Experts of a small language model: 10 layers.
Below are experts of layer 7 (counted from 0) of a mixture-of-experts language model. Rows are named router (the router's row for the expert), up (a neuron's input weights, with its number) and show model dimensions 80-159. Each number is 128 + 32 x the weight over its row's rms, rounded and kept within 0 to 255.
After each expert's rows: "mostly gets" lists some tokens that are sent to it at least half of the time. This comes from a sample of Wikipedia text that the model never trained on.

# expert 22
router [100 124  97 131 168  68 100 124 183  70 106 153 109 139 145 101  76 160  94 113  86 107 142 109 114 154 122 115  42  97 189 169 160  92 109 114  98 115 121 173  74 175  84  76 174  95 111 189 172 155 136 120 129  72 127 161 161 103 100 101 158 114 164 112  69 102 121 141  97 144 115  83 106 143 123  99 150  98 118  95]
up0 [151 117 165 113 140 112  97  61 127 123 148 163 161 147 104 151 134 193  69  65 147 100 142 105  76  84 141 123  82 131 141 120 185  86 116 113 162 172 136 108  92 139 111 109 104 111 122 155 177 130 130 108 160 115 125 135 103 145 212  56 151 107  94 122 171 107 154 197 136 148  96 137 152  94 115 173 131  39 160 115]
up1 [177 108  64 166 102 133 150 125  85 166 147 164  89 140  80 129 106 105 101  78 136  82 117 151 119 195 165 118 138 185  72 148 161 104 134 128 162  88 138 158 128 161 120 118  93 157 118 174 123 115 152  97  84  68 119 126 136  50 150 159 155 129  86  95 119  84 143  70 122  94  95 100 151 119 137 126 166 104 153 125]
up2 [ 76 162 113 136 188 191 161 118 104 118 148 122 112 142  81  87 148 171 126 166  96  96 178 161 154 163  98 191 226 133  99 161  98  45 102 133 189  98 147 169  99 134 100 172  97 137 193 116 124 104  90 155 142 100  91 107  96 128 136 112 112 174 148  96  97 122 174 161 183 179 156 141 151 165  96 143 132 138 174 125]
up3 [ 61 116 100 107 157  77 134 134 129 115 144 181 120  64  78 139  49 170 111 181 107 139 217 170 179  78 157  95  89 111 119 135  80 131  94 155 107 122 126 114 141 211 169 109 143  88 147 112 156 157 143  76 115 124 135  55 135 136 115 139 113 147  56 127 131 102 163 118 148 131 148 158 116 164 111 131 117 124  94 155]
up4 [ 96 181 126 136 183 112  78 103 149 159  70  97 160 139 108 152 102 149 107 139 147 141 175 114  66 143 114  88 120 147 192 129 196 151 138  74  86 157 104 127 131 104 128 143 128 114 144 163 125 105 123  73 141  82 168 127  80 117 128 114 160 139 106  92 124 150 160 141 148 170 123 105 122 133  83 147 182 124 102  57]
up5 [173 160 141 110 124 155 102 151 124 109 128  72 130 147 182  80  99 132 151 135  99  95  72 141 134  92 156 113 100 127 161 128 117 135 144 168 143 131 122 130 123 149 144 124 113 140 133 140  69 148 119 130 120 151 110 132 146  78 119  95 115 153 150 168 157 107 149 135 148 117  99 122 101  88 119  91 144 107 219 123]
up6 [101  85 160 133 151 136 121 152 192 147 186 157 141 197 168  85 124 155 147 173 113 127 100 130 129 124 135  63 107  81 141  99 212  95  72 128 117  97 155 158 103 115  94 117 171 104 101 125  35 134 162  96 176 114 123 141 136 154 154 131 103 112 159 139 121 124  74 206 107 209 142 146 125 122 163 139 124 117 111 141]
up7 [135 150 123 107 104  67 108 131 161  75  96 165 115 111  63 112 137 152  86 114 156  96 168  55 173 113 158 122 138 138 171 114 167 147 160 125 138 131 120 169  95  71 127 134 180  78  87 131  96 172 106  82  87 123  47 149 104 131 116  78  97 155  89 121 103 131 172 115 181 137 173  99 131 103 148 145 172 104 146 127]
up8 [191 128 105 135 149 131 131 101 180  84 134  80  95 174 148 173 109 153  90 142 137 209 111 138 120 147 117  58 148 147  68 101 163 128  28 103 161 178 129 114 138 116  97 111 140  94  59 101 194  89 102  97 138 143 107  96 167 124 147  78 156 140 122 131 155 131 107 106  90 186 109 148 162 102 190 125 163  75 148 103]
up9 [128 115 113 109 147 145 127 170 112 157 126 106 186 100 146  95  88 186 139 198 126  82  93  95 132 104 178 166 118 107 145 187 147 153 135 124 127 102 146  90 135 118 134 159 138 129  35 146  75 193 138  95 163 155 129 109 137 148 111 178 146 117 150 125  68 155 155 164 138 117 184 126 141 153  81 125 148 147 146 113]
up10 [149 169 141 116 143 147 143 160 123 158 145 113 132 180  75 148 116 112  88 102 129 146 112 115 139 121 122 101  87  78 162 178 152 131  90 150  48 174 109 130 108 151 109 108 132 114  83 137 106 144 136 117 140 155 185 106 130 118  63 159 209  79  93 167 100 174  48 159 163 169 169  80 154  91 138 176 178  93  92 176]
up11 [ 70 140  95  98  99 113 128 118 132 117  97  88 123 109  96 131 137 110 121  92 162 122 133  93 161 111  90  84 145 143  97  59  96  93 126 138 101 181 140 150 130 127 167 106 124 123 168 133 112 188  95 180 181 107 130 145 222 145 142  86 142 102 131 110 184 158 116 159 140 124 151 152 154 129  99 108 129 101  98 112]
up12 [158  83 164 152 128  86 174 144 161 129  80 157 155 156 124 117  91 107  91 196 127 103 110 121  82 128 136 158  81 150 123 157 120 124  99 152  69  71  70 174  86 105 135 157 143 134 169 163  85  70 107 114 146  88 148  91  86 194 136 136 112 119 127 190 116  78 113 130 152  99  98 109 126 161 135 112 137 129 148 143]
mostly gets: " det", " rem", " Best", " inst", " dev", " ide"

# expert 5
router [ 84 156 111  69  70 119 113 164  59 168 136  95 114 174 138 105 161 131 160 137 127 128 112 162 163 177 109 145 123 158  90 139  95 182 189  96 160  54 101  98  87 181 135 136 199 148 148 101 158 118 124 144 145 132  92 105 181 126 136  85 100 162 153 148  99 199  90 162 131 136 144 186  94 132 154 107 159 121 109 149]
up0 [ 60 166 127 152  80 119 166 147 105  69 140 158  74 137 155 170 130 147  69  94 161 147 147  67 141 165  89 122 123 158 139 179  96 102 119 176 138 157 113  81  87  75 133 149 212  86 126 138  82 125 123 131  84 132 143 163 161 119 150 149 144 121 159 194  75 191 111 128 166  75 154 153 140 113 184 113 144 142 128 153]
up1 [149  91  72 120  93 145 116 147 160 158 140 158 156 165  90  95 167 135  73  97 145  92  81  93 106 137 145 114  95  84 109 138 134 117 121 105 205 107  97  79  84 174 135 122 163 130 112  78 183 156  69  81  79 191 144 151  91 138 150 187 122  97 122 204 121 158  89 134 170 177 175 149 114 188 143 165 121 137 133 115]
up2 [122 111 111 109 119 141 126 117 132 136  94 145 165 145 147 123 121 141 167 167  91 100 165 162 145 190  96  79 107 131  84 114 133 210 138  92 154 149  76 137 127 121 179 134 132 125 184 195 140  94 116 167 169  76 136 124 204 134 108  76 130 151 109 173 151 118 165  88 154  81 140 178  97  58 230  90 110 104 128 114]
up3 [ 89 121 164 131  88 173 109 134 126  97 182 140 102 145 104 119 168 141 188 145  96 111 167 141 108 116 101 150 177 111  92 104 113 165 145 150 112 139 121 118 138 125 107 119 134  93 128 110 141 134 114 185 140 158 127  88 111 179 117 154 124 128 118 138 133 129 123 136 188 101 149 139  95 162  72 143 102 133 109 140]
up4 [153 111 113  60 132 102 162 128  99 170 150 174  96 131 147 146 134  77  86 102 108 171 147  98 164 126 145 126  96 105 105 100 100 156 126 129 191 154  45  92 127 154  70 144 141 108 155 169 172 125  97 140 116 162 130 129 192 158 148  81 153 128 129 153 145 177 124  99 107 151 134 170 142 121  88  81 133 114 143 131]
up5 [ 66 157 104 107  89 167 141  90 131 113 141  90 161 113  80 140 173  55  85 196 100 123 162 117  75 119 124  76 192 168  53 142 130 127 161 103 144 163 129 115 142 153  89 120 105 158 121 154 122  84 101 121  95 136 107 154 162 107 170 122 130 134 138 141 146 145 122  78 109  81 187 190 143 122 136  95 134  99 149 186]
up6 [116 153  69 141 135  80 151  80 109 145 163 128 161 134 135 112  66 111  90 116 121 140 119 148 155  88 130 198 127 128 105 153 111 109 133 147 114 104 166  87  78  65 136 164 119 132 101 136 144 121  79 126 142 154  76 109 128 142 101 144 156 144 159 148 164 142 111 130 142 147 164  91  79 164 154 112  97 174 185  80]
up7 [127 101 118  66 143  99 123 134 151 125 180 143 135 111 111 116  92 104 124  91  84 117 150 114 156 176  61 180 102 136 148 154 112 158 184 125 179 120 140 107 143  55 131 110 208 176  86 100 100 187 182 151 141 111  99 189 196 154 163 203 126 117 144 174 111 120 117 169 143  72 126  82 181 137 133 152 173 158 103 102]
up8 [123 130  84  79 116  97 129 115 116 145 147  65 101 124 139 204 142 171 133 119 161 127 152 116 128 142  98  98 118 160 132 136 162 181 123 117 124  94  76  94 149 131 109  77  84 100  95 117 131 153 145 127 150  88  94 105 127 136  91  74 132 164 158 173 121 197 181 159 187 146 142 201 120 117  78 116 142 137 144 189]
up9 [115 169 104  33  97 132  75 131 114 177 160 143 164 188 145 216 183 151 143 154 150 118 150 122  98 176 149 125 154 174 137 133 104 174 111 145 126  69  81  78 101 161 107 158 120 149  88 115 133 107 125 103 136  94 135 155 122 105 109 174 131 118  94 150 135  88 154 145 168 150 158 101 156 128 133 109 185 179 131 195]
up10 [ 23 121 120 129 128 106 102  87 135 147 156 117 140  67 140 159 167  93 119 114  67 139 116 152 217 118 152 138 151 113 116 109  96 167 123 195 148 129 123  98  83 164 112 107 124  99  92 133 149 133  91 125 118 147 143  83  90 161 106  85 209 218 144 138  87 225  66 157  97  84 187 152 126 149 116 153 161 143  81 135]
up11 [164 133 132  99 170 138 134 103  72 127 114 111  95 130 139 114 116 110 127 131  90 182  91 158 129 153 133 113 121 135  86 146 100 211  95 135 136 178 152 144 121  78  95 140  85 111 107 156 160 192 111 185 201 131 118 156 152 193 145 120  84 124 134 114 157 152 126 130 213 104 102 106 124  80 128  87 137  88 150 109]
up12 [ 96  60 180 119 132 169 138 120  83 152 126 108 147 146 192 109 134  99 122 144 125 139 156  91 162 159 166 101 124 137 156 141 135 190 184 162 100 162 136 185 102 177 182 114 115 164 108 134 145 120 133 165  79 120 123  56 150 162 133 120 123 150 111 108 110 149 165 140 152  86 101 116 145 114 106 154 156 112 157 128]
mostly gets: " p", " she", " they", " who", " P", " has"

# expert 52
router [145 160 101 147  76 121 120 119 135 117  94  96 125 155 147 141 103 129  52 135 121 106 188 184  80 186 123 120 133 160 144 143 123 116 170 111 150 106 106  63 187  87 101  86  51 106 111 162 147  82 124 163  95 109 111 171 127 143 141  93 110 128 141 135 174 159 151 107 126 106 107 100 152 120 115 137 122 154  99  95]
up0 [121  66  82 141 110  38 121 150  92 120 167 181  98 209 113 120  92 124 168 114 122  72 210 121 152 184 183 124 142 140 171 124 197 102 131 110 136 151 151  91 102 154  72 135 129 131 158 137 166 102 167 132 131 124 120 173  96 177 125 141 149 121 115  95 167 156 160 117 116 113 154 135 135 124  91 177 136 141  89 106]
up1 [146 141 158 105 104 142 215 118 159 101 100 111 107  96  68  56  75  71 144 147 114 122 179 155 115 121  75 196  51 139  88 155 155 139 115 103  73 189 111 128 184 136  76 138 136 124  50 199 142  88 108 102  80 133 145 125 204  88 148 108 101 142 119 150 115 121 184 174 127 137 129 104 151  68 135  97 120 104 147 125]
up2 [137 149 124  79 101  95  68 133 146 155  72 184 145  98 124 189 156 175  95  83 133 174 137 103  80 172  99 158 104 124 137  94 119  85 110 170  80 123 206 135 164 127 169 106 176 106  97 148 138 103 146 103  59 111 161 117 130  96 143 131 164 147 154 233  68 184 134  88 135 108 178 111  90 134 112 134 116 136  83  95]
up3 [123  82 119 153 157 108 167 151  94 122 170 173 114  55  98 168  86  84 124 129 131 141 191  89 104 174 142  82 118 135  74 144 157  93 170 107  89 170 153  88  95 109  97 141 134  88 145 211 144 101  76 119 146 178  87 140 110 145 114  86 113 146 128 151 148 135 184 158  69 111 177 151 143  96 120 146 145 162 120  64]
up4 [ 93 139 101 145 173 104 164 132 114  86  83 115 104 115 140  92 117  76 133 112  67 115 175 141 116 144 176 138 177  93 137 127  96 134 158 104 164 120 122 136 145 106  93 144 140  82 149 136 161  58 131 116 125  72 140  89 182 151 147 115 157 147 156 150 116 151 125  87 157 134 136 162 166 126 110 119  73 102 147  81]
up5 [ 95 180  72 124 121 159  88 131 168 161 143 115 157  86 159  61 113 171  93 110  73 103  89 179 127 169 105  77 117 142 147 119 116 161  94 105 104  86 104 124  84 139 123 121 152 134  69  99 151 120  81 140 100  76 132 126  72 108 105 171 108 147 149  82 138 123 136 106 127 129  49 178  54 106 205 182 121 119  93 103]
up6 [ 61 105  74 167 122  96 101 127 155 140 105  53 203 118 147 137 124 144 104 119 105 189 122 135 119 109 116 153  93 185 139 134 103 140 154 153  52 220 143 127 139 150 173 128  92 135  85 113 129 143 149 114 139 154 123 191 133 156 167  88 136 163 128 159 193 176 144 184 161 132 188  68 102 134 139 123 148 133 173  55]
up7 [146 167 164 107 132 113 161 160  97 116  74 115 119 113 142  98 141 121 150 135 148 169  47 126 103 175 106 104 138 123 110 104 181  92 129  38 127  91 122 135 130 128 131 149 177 125 119 124 139 100  27 147 162  67 138 128  90  93 139 114 118 111 156 130 121 107 139 111 163  59 102 145 144 187  79 168 106 142 124 122]
up8 [101 129  97 170 110 145 135 164 120  98  87 105 175 127 111 126 117 118  88 134  59  79 104 121 146 107 142 148 137  97  91  61 132 126 177 207 118 101 138  75 150 193  78 144 141 100 131 212 147 152  64 190 105 130 114 118 127  99 140 113 207 192 111 119 149 163 121 118 184 158 109 155 144 101 150 133 152 106 106  91]
up9 [126 125 163 154 142  91 143 165 130 124 143  93 191  95 130 187 146 135 158 114 183 150 153 102 188 137 113 137  88 148  84 109 119 163 152 123 170 143 122 103 134  72 181 108  87 118 103 200 110 142  94 103 115 118 134 151  36  93 134 157 110 117 140 121 153 105  99 153  95 157 127 103 148 178 126  79 135 141 106 137]
up10 [141 111 156  96 129 142 185 176 143 188  85 140 108 107 122 191 114 191  71 188 143  77 118 126 120 102 119 161  92 145 115 134 110  80 147 132 162 133 103 155 113 178 162 162 143 166  97 116 117 150 166 119 117 180  97 144 154 157 195 153 132 117 193 147 133 130 162 123 138 107 116 109 134 158 127 108  84 166 129  89]
up11 [152 136 170 167 133  55  91  98  98  82 151 150 138 119 133 104 122 189  85 100 145 106 134 162 125  89  79 118 143 200 144 155 119 119 108 114 213 144  96 122 142 162 110 138 100 159 109 167 197  97  99 112 169 117  97  98 120 127 171 207 129 122  98 122 132 100 165 147 155 144 131 141 138 118 105 169 172 131 161  55]
up12 [113  79 139 112 149 114 122  79 132 155  54 161  69  70 136  88  86 152  97 168 112 106 128 139 154 130 152 137  68 178 128 141 132  91 147 159 161 128 102 143 123 144 135 123 112 104  83 121  79  94 150 140 113  68 128 116 134  97  87 163  79 132 132 170 102 158 151 131 104 177 107 129 158 134 179 122  89 128 143  84]
mostly gets: ")", " List", ".)", " JPL", "%", "\")"

# expert 12
router [ 79 170 135 153  96 141 121 161  99 178 137 147 106 134 151 120 129 150 114 156  69  64 174 101 156 156 137 168 141 146 132 103 126  93 130 128 180 141 134 107 137 104 171 114 158 136 167  90 142 133 168 134 158 137  88  95 153  91 171 127 112 122 138 158  85 151 139 131  75 105 152 182 165 126  78 113 197 133 165 122]
up0 [123 132 132 152 140 146 174 156 114 141 184  73 204  59 146 168 126 112 143 102 108 114  83  79 113 131 141  88 154 169 133 130  94  88  80 162 118 143 163 115  68 128 138 116 132  94 132 174 162  57 141  99 126 157 212 120 143 112 153  36 120 148 160 115 135 113  89 152 117 106 154 118 108 105  60 142 100 124 102  95]
up1 [157 169 125 127 182 159 182 157 113 155 172 171 149 105  77 106  97 114 144 155 134 106 154 154 126 185 106 141 100 128  66 129 191 182 110 200 155 104 161 149 128  74 134 129 125 139 144 119 109 125 151 130 160  96  85  87  61 133 133 144 123 114  77 100 194 142 146 135 133 175 117 125  77 113 155  80  74 157  83 148]
up2 [121 101 113 173 117 124  94 156 108 140 185 137  87 157 129  91 158  51 132 124 157 102 154 186 121 181 149  97 107 157 116 158 156 123 100 101 125 147  97 122 144 164  71 146 182  83  86 126  55 114 140 143 118  99  68 108 122  62 137 115  86 111  92 166 128 143 157 129 133 133  74 190  81 115 129 152 168 108 113 120]
up3 [ 78 175 126 158 130 131 132 111 107 150 179 136 120 130 133 122 105 185 107 133 150 137 115 114  74 125 121 154 175 111 128  93 171 142 107 107 154 122  89 112 175 132 134 130 162 200 184  81 111  91 155 123 184 104 142 127 163 122 122 123 107  86 106 182 105 160  67  64 104 173 121 113 162 124 126 161 158 166 119 107]
up4 [ 79 127 136  98  91  77  73 113 139 149  66 120 140 108 114  65 119 108 109  98 101 103 140 116 152 160 133 128  98 111  98 109  94 153 133  70 177 107 170 102 166 137 138 123 188  85 133 161 143  69 147  96 197 156 145 132  99 190 118 109 179 155 123 159 135 126  97 134  86 123 145 121 188 157 105 183 133 143 101  92]
up5 [ 96 127  81 169 159 127 172 187 175 118 101 159 129 124  67 119 151 170 163 114 128 110 168 154 115 120 155 189 118 147 118 122 111 191 156 120 205 151 152 136 165 128 111 127 141 176 152 111 126 114 114 105 122 175 109 130 188 121 149 176  83  95 121 102 157 151 168  97 111 124 185 129 183 124 116 156 118  96 133 111]
up6 [115 119  99 110  79 120  99 163 122 182 138 137 155 130 140  93 108  99 146 151 104  88 192 125 166 136 131 147 103 134 127 137  75  95 116 156 128  99 126 137 117 104 111 128 212  95 152 150 104 154 176 170 175 115  74 130 186 100 171  81 112 144 126 149 113  99 156 156 168 136 128 143  79  77 193 111 143 136 133 154]
up7 [143 115 157 118  89  88 165  80 120 130  30 144 125  85 148 132 178 132 125 135  95  88 182 130 161 129  90  89 116 129 119  45 161 181  82 160 114 174 176  61  98  99 176  95 111 137 123 123 201 144 165 118  79 148 107 106 117  90 161 130 109  82 193 178  84 103 136 169 106 117 151 165 129 164  98 111 113 151  34 147]
up8 [131 101 178  82 191 149 117 115 102 106  98  87 160 121 109 174 142 128 129 141 145 135 129 115 140 160 127 130 110 141 164  96 155 172 125 119 139 161  94 114 212 191 118 142 124 206 185 152 181 112 113 152 153 109 160  81 136 158 107 118  84 119  91  98 163 163 122 140 122 165 154 132 134 110 110 152 192  97 133 118]
up9 [ 96 148 152 123 139  99 111 128 166 142 110 129  80  33  76 177 158 126 115 135 125 139 173 127 132 111 108 149 131  89 168 129  98  89 155 137 132 125 167 159 102 178 113 127 181 131 169 161 128  89 124 158 123  78 110 144 164 147  97 108 148 140  80  79  73 125 108 169 102 130 196 128 128 105 188 104 184  69 129 170]
up10 [144 119 178 118  96  55  78 162 154 143 128 120 153 180 128 193 180 157  95  90 136  89 169 168 105 182 133 137 142  85 153 159  76 106 190 172 105 165  70 114 142  94 128 150 147 153 110 121 131 133  85 166 136 137  89 120  96 163 112 144  75 128 124 140 134 163  42 148 101 158 146 130 175 177 122  74 144 194 158 140]
up11 [129  92 173 131 146  82 122 138 152 123 116 125 107 132 142 210 137 102 102 132 106 151  63 173 118 102 105 153 128 111 103 140 166 148 145 167 102 132 102 135 103 161 113 122 167 101 143 131 141 160 172 117 130  95 127  92 167 106 112 152 152  38 109  81  87 139 165  58 142 158 123 168 177 113 125 133 106 126 119  88]
up12 [127  96 157 141 137 142  99 112 107 118 103 157 103 139 120  89 148 122  56 163 134 103 173  81 170 120 124 153 104 122  75 139 123 135 197 112 124 128  42  81 124  85 127 113 154 127  70 134 114 150 146 129 103 146 106 110  82 163 136 100  94 144 108  80 157  78 159 129 139 141  86 112 144  94 175 151 119 145  73 128]
mostly gets: " and", " but", " who", " they", " has", " which"

# expert 46
router [156 120 149 156  95 149 152 157 126 126 132 205 134 112 145 123 133 197  86 148 110 126 152 182 171 127  82 152 141 150 127  89 135 122 120 129  99 157 155 113 112 174 142 135 108 178 124 130 147 143 119 139 101 162 138  79 108  61 133 164 157 120 101 140  82 147 151  74 192 177 141 186 171 163 108 115 129 155 128 167]
up0 [ 97 102 119  58 120  96 170 147 111 147  66  83 106 125 136  82 130 173 107  85 107 136 134 204 164 149 108 120 147 120 152 116 117 180 145 128 143 113 147 101  94 111 156 108 123 119 133 138 165 140 103 183 150 192 127 108 155  82 121 123 108 122 181  90  91 164 190 114 160 185 148 178 111  90 147  88  80 149 222 169]
up1 [144 121  99 157 133  85 148 133 133 172 180 167  96 136  84 183 163  99 172  93 145 136 183 169 127 150 106 106  57  84  96  93 131 142 111  82 138 127 106  83 166  68 195 121  78 126 194 140 169 120 112 150 111 112  97 134 145 114 147  83 141 141 119  91 116 135 105 137 155 106 114 134 116  86 151 127 108 176 108 185]
up2 [ 99 112 144 157  92  86 124 195 123 113 116 141 137 100 156  95 146 178 118 155 102  75 135 131 128  86  98 157 151 192 146 124 140 178 115 121 155 159 137  92 141 116 118 101 110 113  58 164 166 157 152 139  48 163  81 144 127 147 185 163 132 129 115 129 132 111  62 104 166  78  64 145 118 186 142 123 118 188 145 161]
up3 [139  48 162 111 139  77 120 138  84 108 138  87  86  44  85 118 119 160 127  78 130 138  92 144 149 135  67 179 115 123 171  86 138 110 165 183 135 143 205 183 129 143 103 152 110 101 135  51 105 120  62 126 124 136  92 145 152 163 123 144 149 109 108 111 180 126 115 117 109 173 175 133 207  79 116 127  67 123 108 101]
up4 [156 153 160 144 117 156 123  59 113 164 133 145  92 170 135  72 131 107  48 111 129 131 112 119  96 127  79 167 145 127 107 149 182 188 102 145 163 139  71 159 161 164  67  89 180 122 137 146 159 177 153 130 103 106 124  99 113 165 159 176 106 105 116 134 179  90 120 107 135 177 176 134 167 113  97 120 194 148 105 108]
up5 [ 64 140 112 144 141 138  91 160 119 120 151 148 131 168 116 145 162  89 138 165 137  99 157 135 168 102 121  95 105 123 162  96 116 199  91 175  79 148 103 119 203 106 186 192 155 100 111 168 138 154  97 114 110 148 127 111  89 125 103 178 144 117 102  99  94 141 139 159 170 178 140 110  96  60  88  76 156 148 134 160]
up6 [ 78 113 156 147 141  91 158 160 164  79 119 119  69 110 129 104 183 168  78  91  90 176 146 135 194 147 165 143 121  44 168 145 122 137 196 157 102 128 125 132 140 143  52 169 132 138 124  90 118 143 105 106 175  97 174 138  72 133 116 188 136 165 118 139 103 136 151  66 139 156 173 150 139 136  82  44 207 123 184  91]
up7 [ 98 104  96  93 152 171 142 146 127 143 153 113  85  94 166 164 203 138  82 161 108  52 164 159  88 180 153 148 123 138 102 171 108 128 144 188 119 142  73 174 128 115 142 162 162  82 132 113 111 150 112 105 132 187 116  94 128 153 143 166 156 100 177 105  81 155 128  84 160 108  99 164  99 166  89 152 134 138 108  32]
up8 [117 170 151 100  79 139  49 144 153 165  95 142  95 158 111 158 158 114  96 116  98 139 126 114 213 161 179 137 185 115 169 134 118 134 143 190  60 168 132 130 149 113  70 117 149  79 109 139 127 139 137 158 120 187 116 106 138  82 167  68 134  83 186 124 127 131 136 109 122 106 126 179  87 127 116 171 101 102 162 118]
up9 [154  93  97  88  72 159  83 102  93 127 103 172 141 119 123 166 117 183  66 115  92 179 103 140 165 161 155 131 162 173 123 114 154 189 110 145 124 120 120 105 140 176 118  76 205 109  94 168 113 114 135  80  79 115  77 149 144 133 131 207 180 143 152 197 119 106 161 143 102 106 152 113 144  86 109  92 165  56 136  62]
up10 [ 98 106 122  88 124 200 110 122 142 156 147  96 107 112  90 114 181 120 159 204  84  90 166 145 208 109 112 139 116 119  90 112 114 171  82 151 113 131 203 116  91 173 163 119  69 174  92 201 178 118 104 117 120 142  49  90 131  67 117 128 163  71 154  92  77 159 124 137 152 153  85 120  89  92 105 114 110  88 132 136]
up11 [104 149 126 150 118 144 117 129 187 129 130  73 110 120 134 127 119 112  74 108 143 117 128 107 114 141 171 142 153 107  91 171 136 136 104 133 147 197 186 126 153 191 117 131  91  74 193 170 117 108 137 139  97 106 124 132  89  79 179 160 145  97 120 192 132 182 180 145 123 139 173 132 114  98 115  83 157  60 114 160]
up12 [ 93 132 152 134 183  81 108 130  72  97 118 166 137 114 130 146 101 154 107 124  78 166 216 174 138 156  89 125 143  81 101 111 124 113 179 105 126 114 141 138 124 115  79 139 111 174  96 106 135 147 111  70 134 125 162  81 159 161 133  11 134 176  86  95 148 101 193 151 102 139 130 177 138 130 123 122 122 143 164 109]
mostly gets: "The", " their", " its", " the", " National", " European"

# expert 60
router [128  86  96 104 140 161 165 169 140 108 129 195 168 134  97 121  93 111 161 144 200 160 126 149 116  96 110 102 148 178 145  74 193 133 122 113 116 171 145  77 179 134 139 147 131 210 168 146 139 154 132  76 103 183 112 116 114 107 177 129 167 128 165 147  89 139  88 101 143 187 165 172 176 147 120  80  95 180 118 125]
up0 [128 115 102 116 137 163 174 111 161 156 169 191 149 180  91 126 114  62 148 135 106 135  88 101 156 107 146 111 115 112 149 143 147 158 105 139 144 162 145 152 128  72 131 108 100 119  99  81 112 147 113 121 104 112 179 149 138  84 132 214  71 111 123 176  97 132 178 137 110 134 171 109 138 130 109 135  99 113 192  80]
up1 [ 91 135 101 145 148 139 174 110 111 135 102 143 116 109  76  96 114  98 163 168 136 119 154 100 112  35 114 135  56  50 153 138 134 140 170 156 135 165  89 142 139 158 108 142 131 139 145 163 170  88 129 177  93 185 214 130 136 114 185 119 178 140 132 134 131 126 104  80  64 139 169 144  79 115  74 110 124 179 158 138]
up2 [151 106  97 134 139  83 188 156  88 140 150 161 133 132 110 142 141 171  69 104 182 144 132 116 162 103 161  94 145  86 148  69 155 140 102 110 106 110  72 116 175  83 152 163 140 135 117 132  92 154  77 117 133 103 105 117 104 126 104 126 112 186 156 135 118  81  85 140 164 138 105 122 120 103 143 133 130 192 165 115]
up3 [148 112 157 148 153 254 161  80 111 125 166  83 146  76  74 115 151 124 126 201 100 168 145 148 140 141 136 105 105 145  88  89 160 138 128 131  88 121 104 148 137  98 128 121 143 124  83 178 143 100 140  81  71 141 111 156 168 143  61 139 176 142 105 146  97  72 108  95 156  79 131 170 143 189 179 102 123 118 116 163]
up4 [168 151 242 126  91 115 159  99 150 147 131 115 119 141 154 124 137 104 101 104 153 176 132  91 113 107  77  71 187 179 187 153 118 182  82  93  76 190 133 148 138 145 133 118  98 161 129 107 163 113 121 139 147 107 117 165 112 112 136 109  96 162 178 116  83 136 121 124 130 163 135 159  88 180 139 118 109 171 156  72]
up5 [138 126 117  95 120  50 105 158  62 132 132 142 120 126 168 139 184 140 156 133 171  92 193 129 126 121 119 108 146 135 112  68 156 129 170 119 148 143 121 141  93 120  76  87 140 117 122 140 160 134 116 118 141 154 112 136 163 109 187 127 153 201 107 168 167 115  86 138 188 127 132 101 135 177 133 162 104 160 114 126]
up6 [160 104 107 114 138 160 121 114 153 130 102 154 141 136 116 136  93 126 134 109 192 161 126 135  49 149 152 160  98  88 111 149 134 161  94 138 111  93 200 156 199 134  79 156 168 172 155 130 198 136 101 147 150  99 150 205 154 121 156 136 184  71 147 153 136 153 142 136 113 142 144 145  58  95 100 109  76 106 111  96]
up7 [135  74 116 111 140 151 123 134 163 150  81  64 114 153  99  79 153  96  89 121 124 117 150 121 168 162 116 193 144 173 164  65 116 145 160 141 135 105 105 150 114 171  63 180 106 109  84 171 127  94 124 145 154 132  95  84 141 141 194 143 128 184 148  80 127 152 116 127 180 117 117 125  98 162 114 176 157 130 122 115]
up8 [174 109 125 172 154 131 127 150 179  91 122 141 166 116 176  97 128  98 160 159 104 113 137 102 141 165 112 147 104 146 160 163 133  81 135 112 151  88 142 111 131 101 151 184 124 110 142 172 123 136 172 152 121 119 165 168 142 189 101 144 120 132 161 132  83 114 127 147 126  87 115 141 101 156  73 170  94 141 135  82]
up9 [130 115  88 119 162 158 129 150  96 123 121 156 128 120 131 102 118 118 189 130 122 128 163 148 114 209  76  89  46 133 133 162 142 164 103 138 116 102  87 113 115 118 140 155  78 132 138 116 100  97 116 106 111 128 111 116  60 124 138 186 147  74 101 111 152 130 162 186 132 140 121   0 116 121 101 126 131 143 132 139]
up10 [ 81  83 132 121 124  88 129 123 117 120 120 145 102 101 126 159 102 144 139 116 149  92 143 142  99  44  69 131 133 102 127 116 180 130  62  94 126 105 101 148  85 133  93  56 122 223 101 142 159 169 161 177 125 116 144  85  92 140 112  85  81  58  78  71 142 163 132 101 160 118 112  75 128 114 137 111  95 130 120 146]
up11 [162 165 202 153 155 151 137 153 102 115 106 129 141 148 111 135 148 130 138  76 110 109  69  90 175 110 158 111 125 127 129 115 186  80 115 143  86 138 124  95 147 131 143  94  59 130 128 149 125 150  74 128  93 152 115 101 112 171 119  80 131 109 132 104 115  99 115 138 182 118  87  53 108 206 178 128  74 237 139 155]
up12 [ 95 130 120  67 135 154 134 205 105  79 158 152 101 170 152 157  66  47 129  68  68 159 126 150 101 128 114  66 179 196 101 158  92  76 178 154  99  80 119  90  96 110 107 136 145 121 105 138 125 165 140 122 151 166 111 131 145 147 120 131 164 136 192 114 127 143  62 125 168  95 183  94 117 132 101 118 145 188 214  72]
mostly gets: " the", "The", " The", " its", " Its", " ·"